python train.py --n_experts=32 --d_expert=144 --activation="tanh_gelu" --moe_layers=[1, 2, 3, 4, 5, 6, 7, 8, 9, 10, 11, 12] --router_score="softmax" --routed_scale=1.0 --init_std_router=0.0139 --vocab_size=50257 --norm_eps=1e-05 --tie_embeddings=true --optimizer="muon_variant" --lr=0.0146 --seq_len=1024 --steps=7889 --dataset="wikipedia_en"
Below are experts of layer 6 (counted from 0) of a mixture-of-experts language model. Rows are named router (the router's row for the expert), down (a neuron's output weights, with its number) and show model dimensions 288-383. Each number is 500 + 25 x the weight over its row's rms, rounded and kept within 0 to 999. Numbers have three digits each.
Before each expert's rows: "comes before" lists some tokens at least twice as common just after its tokens as in all text. This comes from a sample of Wikipedia text that the model never trained on. Tokens count by the router's weight.

# expert 25
comes before: "-", "0", "|", "″", "′", "3"
router:532489498470510529500511512459487475505503494499485479466499495543461460499500478495480516523514511490505492513493477470513455518463485483499477483479497556477544498497532463491472500450507450482529494496476481478537501522522539546516499515479500514484537529527480517510491463463526517523
down0:503504487486449463508494532472548488475512468515475491447490517495538492510507530494527483514470521534506525500497483496471513533497485538496528486478491497448483508527523524476520506525508500514503458488529501475494528521478513524480473491463451538521537500541496491489506517526523481537
down1:483478485441519475518542534489429466500474476511504539483522489511490499513487523533542491475521529490504523498497509500519495493472514467550552543478536499485462484454487523514531508482512475517496492534499534490488531481508508502459518486478504515518460493519488528482507516494479477526
down2:519501499491458553516507519497487451535488527522490500494533520512488522516492526468494493545506525500520474512447462503532500493485502470472473480463492521534527520480462496549461508465526546500501518466496498502482538486478555532517499481538501514469563479522470518479489512505497491506
down3:463507494505521565537495480530492515506479527447532503506534497477436494545520481484486475481531459535499472511496496477486517515519494539518465531536510487543461507500479517482502510476542507504483519514463513460481498495521491442503480484472501499479527480506522525533491545547501511561
down4:499543478525481494495509482478463504471486485499499519518466515489489478501510513558508506475523495463526519502477473497499543505503533540429484492569440508514509469516527524482478525520494490459584501485520469506467505492463528482457519533498530508552434508498526511477505496539503469462
down5:513507505530485522503471508551526526467531526500522504474492519540521480519518474553438494512463477498517553528534486512527496490479507523478510526513494526477473434513545514472522493545474481477494478478514453470521477481472501482540479506489507469490501486512501483482517517511495497508
down6:447515531511454511519497434520468509511469487504483513475491494489534527498475534508556492473468547558490515528521522515477493515472514484459504524528522510480548489470469542493503499481521485505508483526527514510489512507489469477497487514507490546502518555501513501516498481504474467489
down7:511497500514532545481467478477499524471511498525511483501482543478490512466503505490513476499537544505523437489473512503491496491524514539506499492533442477501481506446494513518493473451503479499514493494504491543499461528527503498477445475540478541500501494481484498498482507502491465546
down8:484494500479510534499489478476479503489490532521485473480489509513481567469535513457519439522512504490512521500483515524492468512508508495491518479488516501505484501530451507523551507460494515505493505485524497490502475470562475525481510482512538503472498532491502545530520510538532492497
down9:473499477494495486503548505489494522495477517475509483487472533523506500512523507476513500522487516476479515530485471534497491530474510440517474484474513531475551536548489512477431447522537521514504516540527510454529566515479504569489514503479499501515484481538482518492472551541496476494

# expert 16
comes before: " of", " to", " in", " a", " the", " with"
router:486477439496475481519519512519455496502503473521530542511501506486535526541494528492546508516517520477520492442517483537534547494504468506468518504486483451509531526534483469531516470526485510491492501515525513478449486495464526499452517520488464501516542513523488503508497496517465507472
down0:497544464508494495519513471442506533533497521515491507481522484497494494555491472526488523541471520507540472451533510469518446485486483490501523510484515490456491502482494501503503486475469499488536488474509465479478482492501529515488500516498501490480550439469501494523483538498529494450
down1:462540486499502545490530470539503528503543471503517532552497486492484495500516455494470514515488498489521507482471479512550510525511464499469496466529501494514551507503539525508463490507500536525522492490498468511531485444503528488505526467521523458518500490514465522527523506491487542506
down2:526475469461457498511477448484499479492515496558489505499509501493502490496526463459504481500506506504480523513490511472499442484464513567477486505441494509495521498536505509516503503511469532485560477545491499498476517481488518469469511479493427466537431489503505535484505527529543487497
down3:491486480449493473447542503502565527500465484473503510480507455500495486540525483504508504490499507493513498483488498509481495507490465481527516483471488514486434525503488498490467501461488520537510451447488508507511539499496508541498513533509532479464518502496472480547508497473520464499
down4:532523504501558512493517533438482462486514508496525479500510522478427509474457507517456477481558505488529524496489490476504527506523545480489491526502486487476491532505530513488536526503565506516479499512520464499503502479546504495541505462495510473473495498509447508486571475478474480490
down5:516484488502487533515493529464547515446515493488459464478510525476491469526515481522455504484470410462498460516477512508525484533478487520496520472529497512502513504503493533485558437542505483512534455483528497515514496490483557486525522540502505494477475508484514487505509465538509527505
down6:464520475489495467511477489511507520459511537503467485469504496490480483528534527523522468517491518523494590493482483485518493503538511536535513516516512519519541470483541468512477522542562492473512480493514487513505528516506518505547483513476504537536483535492519507517531463477503501511
down7:452501491528521485517524464460475476480513526501496488519517495490511486453520465503508488531494459492518455483499503506444474510443519474475512467457474501496459545518492576493493471535459491525534474515519556500496500481566525515490512465495472500503499480479505506462523501478498498516
down8:490496519451467519456533493463483494472531470526475447487503478517515450474503534459484529519497448498509487452476514507493516494523486493476471505542515469480498444531478507445508494571511549495510513478500495480505509516473503498472494474489511503485478488478526455513506470524501533495
down9:480452490477512486515495545530525532499488490491486534446488507506449498554480544493456452482527492472517519536491485550536509479507498495439478496552470524508460484456534460526534516489464439504551504493505487504552499524503479511528491487479525479461511477488509542502461444536527479496

# expert 7
comes before: "0", " |", "9", "–", "5", "8"
router:477527522486522477468517507550490528488470496474503519534521445515549512515506489538492460477506509484488516452458525486501487482511479523481464516494518530529506493524528492507484478528517498538485499499495474505467458453457529544522519476524499505492492544465444543505470505483518497514
down0:512479526559511493505534506538527481483479503464468486515532477518484494535584491546498476540522515491468493506443521481506510541473454479484456446522492508488483492480483500491497484513527516514482473497481497490490515480505442467548526511488509471457496484497508524463486468461471491488
down1:472531505502480556512486575447471497491510500527484553485500482479469500494494490477532560492442505504490446476514487527476565510514497463494493476545533489516504504534510505465470495475499501507502508524485497525514501492499506514526466482513522473512487479468496490490496520449572496478
down2:507472560504531512507534500470497533496520504519503551484418501482516502483481483462489509484479475538477495505508494532490524492539479502505485506525487501476511502502485514507478449516485516525476529488498481485515524491494493510472496526502502519462477481493503487540519510542490478505
down3:466515531501511513523526496492507486486538461512537515522494542468511492519493494465508496506488492521509536532535489472526500547505460500521513505503477450476513477507460519501463471448472491482510481550493493501502487482456532477514473514472505496453492496460510482479504462495500470462
down4:504439503474497510510481516498508484481517514525456490532525518471492469526483496467519509445501514550481523496496503504557487502534514572494479485533496476502479509463492559503515483497514487515519514481496528519507511465488478496524491553484516541510493498474492525491526483531519520504
down5:488518485474556487481524525463508497505520471491529498535494528530505493497519512518481450486482483500492497526487473499484503496485440497542461467471486460509485508481511506496476457508541470492532498490512482505486472482438556516503508512481498519535479514502456500482472517518504501493
down6:486485539458492483500498537507448503519509512519468499461552549516455459533478477503470440492534457515537486485485478519492502544514499512515543514542553525496523486477497517498539514544487479515528492515502472504492512537459525526516540514553465546515492456478503498429506502498504471508
down7:487485503480493491500464498518484515490480498513510488494537497462493497491492450481546516548521502474509469477524522524496515501471519538501518492536493506528470511506494466564477473483522531505484489504521480505504489508507507484501504494496461502455550566530482483483487515477495485532
down8:492500513484439572483514498466508505495469485518497515505478521528452495514477493469478531482519528494540506473509500510526456487516503531522494467472536542540460449496501482539527523526456487464463482460514497489468454508478478511472465493495478504466523512512496531534511492473549518474
down9:501547448458478518487533539511522506482492461508475528494518458541508541497518509440463476466532467487503498517485519502523494481512505475462506514440548503494487477556515498562509481454531512485516477501474459512473510495475463498460504501488499508475486459517461501539475475513485485529

# expert 22
comes before: " the", " to", " in", " by", " of", " as"
router:491467496476538507498459486470506465506477480523522495507490522464457506500451536497546515525527522493506512468462515492499525491548493496463527502557485483524503468463490476512538495508509536477531489506453471519468510530527443474462530496490516514557505497530527512484504523510547510542
down0:486506500535508487485493506494508461453491511496463479505525507530508540500522502493492493481535509477530470528503482460493513464517523485501518479508475518483524516455447503542504483488463511496541531461515510542497469489506483482466511520460527472509489443509469514486463505482503475486
down1:537534486519507545524493492502517507494495516499465551502555484502538472480484470485494493468482510558468484522497492527484470488479511526516447499525525540551456522523478510491471502519544437511507478493517489489521494516421510521454517477499527501453472507474494464466486499490497508502
down2:493484482453507502523471512462475539505545480528521493508547496515489474489441478456491536477527493498474505488485505528463505475474545459492486521502502478503478487507502513460505439531483500490467493541487493507512517540502494504513518491525514528456560530502470510505514469486487479513
down3:535523533550530487465505466513539493486495513483506525463467475520476480488506516494488491458530507492504489483507535481548559503503490507495466496505496503498501481519511478484488542481551447542534501484524468505522504478478484526469516498510476565522495527519498541490544521496499483517
down4:497550534480520475511498495523516492465484456532468533496484497529444474518517462485485507504492530513526519517505519501473520486552517467455469478460550493502478479501474509500495539472493538485497486483489525477545467519497497499536514493478519521525511536495534486502534524482483491450
down5:535482485438504500490486554494499465493459517524475537491532505483487487516444476489507486454519499489507520539527533532514491435528447514470525517521483474505492515473487507497503464489507507478528493529464494466522490511432492531513484536525504481523469528478470503520492496507520530504
down6:531497512539481489510485509473492502520478528513443500491521502477455483494465509548499465562489493505492468488472498497513482528481544486461530526492509498448528478485524505493541494504488486496537492467530518509459553524514514512430515542468426504533493527505462511486480506541547527503
down7:472500516466510459495484452461523468487515511501481516534552491529488488498493506481520520565493473531559486480486497468539506486552474499497481449498470554505498511533500549449503481534503537458499498519474515453529544486523504454492525543518465504488480471492504495475485525459516451479
down8:470487494515502498492502499494532511492491496526485499500506530459495504509476492517531487560507508473515501482474504540465486474547507476524500497520436523480577479527522494484515477500520544474505541495510490499511470513516551492455494489484523464469520532535467483509532495513487497477
down9:455481509485528434477497522505486470492507483506483516468473474475515474466478515528509485488522506516496493510478498505540501545505488515495477471486526502522538492487498490548509488483512450498515471476530476493491513471480468499458506528524475527468507549525507501531476478545487507524

# expert 6
comes before: "1", "2", "0", "9", "8", "3"
router:522522492504503517489507473478517535533501483492500455508454513537501512520507485513440526469524510490461497510509484492483515458494542479475456495467476492502515471531508507433450532531519465485487494508528471505507489473470505478530488478484479440480525531500473484512499463502492492465
down0:511498515461476505454444526514506493438488501477508470492525478524477498507531473484502480496525497473493510514518505485504501504552515456504527492514483462486526487499455523530476530515543492508457472537521490526460489498498509522465483551508476458456549498549478511538509469512485522515
down1:513513525493498470532468471487557464512509502532479547537445485485510481502517497498459457519497505522533527501477491519528476493517450517501472515486471492507486540518440457475493485497531531505516519526460490484558488497458425517486508483540527512514501511522481524520481520505512481550
down2:470463501487465463508509501510516487505508485485519533528506493464476491477524491549457504492547527489501556527490490470515498533511480462485499499476520448530490469480516505482469541470473451522539494483480481491492504520486477509458524493503468499532502504516496487488521501512485470500
down3:525521537518518514549495466439505514472524477480487526490522494500515515525537531510479526476466511493467507515495507499495517518504483522504505450500547520465533508483488476474466521481519526496475494504504503528491546516455477496485528494520456474431509503498495508499511449531511519527
down4:476564473486502468515520519470504519500513512573470516489432501481512490513491491500456475486494485513531507502536516518520463480483501501473517464493542537490456486508526468472496502514509470475507477468532489504527527496540549465463473555526468506492506478512497471516488508496511473513
down5:490495496483516506513485534496458497511550489513450527475496528510513542440473489483527500526526529525480489535527558487530513492524519479513487473483515521489522502498510517443471507509491496492551510468509471541490511447492482490479524551545493507418500474529489519490509545498481461471
down6:495498522493505534534543462489479495475507487506499505540462490496471483444465470521549509552529490500502514496544492467501450481524474516473493528485474479491501428519498475468471496500506507518456464539506498493501509523469487505527535483487448487498499517513515514512483507520485518533
down7:501518521517497501461503475488516515508505486480542480558479506493553488459485470460524484494516501494500525502488481533521429490505482544501489576495513496487476478521506515505473492486509497501515524472512499468509517507513545537494442509519518522520546470528525520512443537469520511506
down8:529478470514471450517499491545504492507524488479459485509437480495476515484506497517500481462506502505508490525496503518473487527534552459468490493527491510473527512498482514524495505497479484482514466528496446487499489494525522429506485500480494527514477487508489519464543498532473527456
down9:533480465468512532520479481481539497481494498503480501526530554454526527527507467491569517478527544491494471500494547469459497521502505522509465479506488524528513489515519495522498472518497514525468500525508504469486522495458550498501480495498512510514470510489496515481448474526482538501

# expert 9
comes before: " the", " a", " his", " her", " an", " their"
router:530495478515467470528449478467500511533457548522491508498470522468494539509522516551503497504516471486523517507506516521517465535441551491496525465499471468477523493472557488529501471500494489484533479490494485480493542513540455482522480528529523508553526508530524498518497502469483484493
down0:484544534545523485493522448512492472505527538520481494491533481523550489527530471492488516527503459522506459502551484496532503452529488494536491505521515506494459514522474502519493460488500460484464498484468545447496479474508491502457527477465503468486522487505510475478499512498492500519
down1:503487493538497469495516519532488506530469521476507492496488511497493520494493506481469500542491474493497505491480478517484486520530521540503471511497469492564537522508455512497511498493491534493488484450499495473506541508505497471486526528513507456492520515527480500490517497507513526494
down2:472493510545539487525520451512485504508517473497515465518480501528511457503509512447469506506510470479496465468515522511548524531499511501514522481462515505502511494527481495473499483482493519463498490492463495500462475482482496513488532500458523491522552497508516494515458490533490493481
down3:493497496511536488498470482541532515520499519478491510489503489527478490485502518515503438470481500483516481505513533514541518474521530516506501496537477505519460535474523491506524462470468474471513512512477502488498501508503516498489532483468503497497462498521513472451520470504453502521
down4:505482488466494526536498483494486518476506536531533477511495542458497544529476491482499514514494526525525530469521477489505523500507464473503496517494514510480485496452473511511502498498532516486532490489481513495498477515521514516539489534491501483524500438469549515473532542514482498463
down5:533483493496480553468492497473492549456515502503499501490488458497503505560475529502516490525468499527521484530499530526526491517503481501504515492505496476475498501510499491496486489515471507460491482512499511527508486468477491476499476513482479470492490527459421474508474515506503496516
down6:506482481545491519442544470469510490518498486494479511502493474496504507505508478493497569490501531492465508529478525548478495477502474500470496483454470536511524471503539493500508509527516548510502482529517507480456508485538522488489504493509506525570516493521508515501491509473515511497
down7:498534452507502490519494464479498518466511470472503505489484498487513529503488484498503516503521483513415533517507511444503510500514490478529511512470522501487540501512505504501530520498537525474525470492526471544543500494490507498480502553506448519502477538497499513528540518493494545473
down8:478484495514476489505483488493488488492525476500492519461515516512506460496515487499476505485466515508463490448552533528452463486509493501479506552479478490507511492492491542536512500465508513502527517495502540481513493484481479461528451495505505472507486519537491475509518561474500477498
down9:512490486492508485505527494502491466507486469510521465512484502510474498516544559505491502484529502472461509493501493510474462518511526505499465557541514473536519462520486486500517457491487453524494485499543525486475490495486461489486484548478556493498516474524506493497482498473507518501